{
  "experts_per_token": 2,
  "n_head": 2,
  "norm_place": "peri",
  "norm_eps": 1e-05,
  "attn_scale": 0.125,
  "parallel_block": false,
  "lr": 0.00326,
  "beta1": 0.95,
  "schedule": "wsd",
  "decay_shape": "sqrt",
  "final_lr_fraction": 0.0,
  "batch_tokens": [16384, 32768],
  "steps": 9678
}
Below are experts of layer 3 (counted from 0) of a mixture-of-experts language model. Rows are named gate (a neuron's input weights, with its number), up (a neuron's input weights, with its number), down (a neuron's output weights, with its number) and show model dimensions 0-127. Each number is 128 + 24 x the weight over its row's rms, rounded and kept within 0 to 255. Numbers have three digits each.
Before each expert's rows: "gets" lists some tokens that make up at least twice as much of what it gets as of all text; "comes before" lists some tokens at least twice as common just after its tokens as in all text. This comes from a sample of Wikipedia text that the model never trained on. Tokens count by the router's weight.

# expert 24
gets: " to", " |", " ", " -", " after", " was"
comes before: " |", ":", " –", " his", " be", ":00"
gate2:120111129100133161083096131146103126120143107137160084136127120087113128142090135071084216122139147130148148147113119079094121143086101119084166135153119160118139111133127144119157138153164086138156129128092123153119111135119159133099098111118128130122169084106110104114118151127115133135131082146111115080152123130118110102104098127135161136137126172135113118145126129177117128115147
up2:095146118166115104114163170126111161128117078115121144166131135090149162097115113144176106132134130146126147114145142146090172115125093148104106145116130130165128096104122099108103110103088151140160098141166144113134150101126155096135152108159103174085147152121160129184168139133122163125111151088153143151131094111096153132132135087114132122082100133127137157123158119123128126102156
down2:137105144115115128134151165097126121155164131118126137188133118142119150152156142134155126148144152092094125136156151124155139164121103123139076094108144129162112115138126110122132112094151164114128099123091154127085162119150125139128122116102131152130131123152145107128140131054123142154161169105142129171118127110150181165153113137184101124134069122172129175175145140132139117107151

# expert 6
gets: "ing", "ate", "ure", "s", "se", "ation"
comes before: " of", " and", " in", " to", " for", "."
gate2:122139116085102151114143133139115141125082096079119089152153134128093165140091098126136142128172114166097139104079150146108138091163123161133092122138166162155143106119085136134108158134156128145126104118094148191122127174109065128173146129140139111133126125126091148172110136121115117147095138166173122141125149135111138126092118118100141149137132129117093158113125128127121089143139
up2:148105086105125150133149096141155140120145105085137097145135131139074128128150085128161083182138094134134161139127157162100166107155143154115084157141170167144116077133093121111116151113144094145108098128136124148114099119170095146127102132161127093143162103160102139127104134122140115130101099126144119153150157160129152152101111151107160135141097087093122126120138144101153112119112
down2:149108132138135124158105124117128144109118114146051114117106086124147175173151133094150146105104115123139119099110141131126166130148122138157143141129131124118097153116114143144114110090147154139121145122145110114125148097128175141129096183112143108089145108094154071152151121127132139077128164106089147125104137131164120162111160122132077088099123119112073147156137132084119142092146

# expert 16
gets: " of", " from", " to", " for", " and", " her"
comes before: " the", " a", " his", " its", " birth:", " their"
gate2:097081126116106115104089127148120117148125091119154145152144155116158159108124144107137135139152146125156127138164143139131132107090102149149123126086153153146120163115106139141162150192162118133139105109117167136129145124157165145181136126101088142127168108101103116154101092113127164104121144159138137132133152094107115122076117108123117143063116148103127138112099144154125101060146
up2:166091154118158141165099116129159126152112135128102100147104123164159123146162150110163090142135101097156154131131126128144145148106166118139091146113114143159159165168130149107140125123119136121099134093100152131114102095161144160134130178101108121140122106104104108103103104102110106109095146128099094151124168135167146149154092158171098094102090100097146110149115098090135142121141
down2:125117118108139102149146159108136128101104091102083150134086188159088154118105142126116109095127131162128125127136164100137150100142095143174162144118123157146114103116144136104096112167120078157159134137136160087139120134107119125168141132108090095099126113121137105104150130129137107126111141055092159139136146134149122164144128136104108153102158120089099104139123125130157138126188

# expert 1
gets: " |", " in", " 0", " ", " 199", " 26"
comes before: "\n", " |", " ", " 0", " 1", " —"
gate2:097099124127163149082108143154136150134157131138147186127142120089126167094114093089112118125124162141153130102129132084142088104154082163128156126135137099133114136116111115136080133151146163139160141138089101105092167116126144078133135076104114110138165144082146146159100123151119134144107146148117130100085157136102123123142155103117116160110129151116108106105117151184130130126133
up2:131103127170153135100165103130148131102156136115159148132119079133135097151089090076144156120111152141113116160123111105096114143117150156134177079179115107140112110161162126128101124136128113137096147149090111086101123133149117119120114097137128096177147159089120147104072166159150098155143132122103098092099143137141116129140106164143146123143083116139120093151135141135147124129146
down2:161133120126109122157115165176091150146126106103143140135106163116149127178134097181139124142155106095126117116112090157100123147108113127087114114146147127150122150182146129101129108102113123152125155156148103111174142128102157128140111148117149139142099102151151156124098139101128133078104087174095120091114133167114129145153114146132107107084149138171109129099111132137177089109098

# expert 14
gets: " to", " be", " in", " w", " have", " with"
comes before: " the", " a", " to", " be", " been", " his"
gate0:106122156121108111132136100153096144097117088148139126182169138121129150123136163145044110125139111161119177108117144073153144129156135125147122140131129145094123093113144145139126110135111133125163100144122125116162118092162113106148128119125126132093093167102157121150154152133136153114118175125117117090135094140108141157086156129111102156119126167122138146100096128136091166152182
up0:173107077131145139127145098125113150137159106093159109122126113128104075152108116147100112134127113168104136133142123128126121139138172091126139147120140081083148102140169154104165118099104116094076123140140109141152112116117124184134117123134159111160103124137126156130161134118124093101108177108135078118148127111157113131111100176170140110145122099151151117139127103126110184159102
down0:136147140103143129158150107112180151108133132155090115107104099148121143134154135123113073176095147151120123111130155106150107117131148122142115177146150120151136152144115163143114160083140148109110102150103122115141115106139122125121100115094121074104134100126174066119100117155162127118108119170125106092126123157108155150147167163094086104120112079097106106115106124145117126133172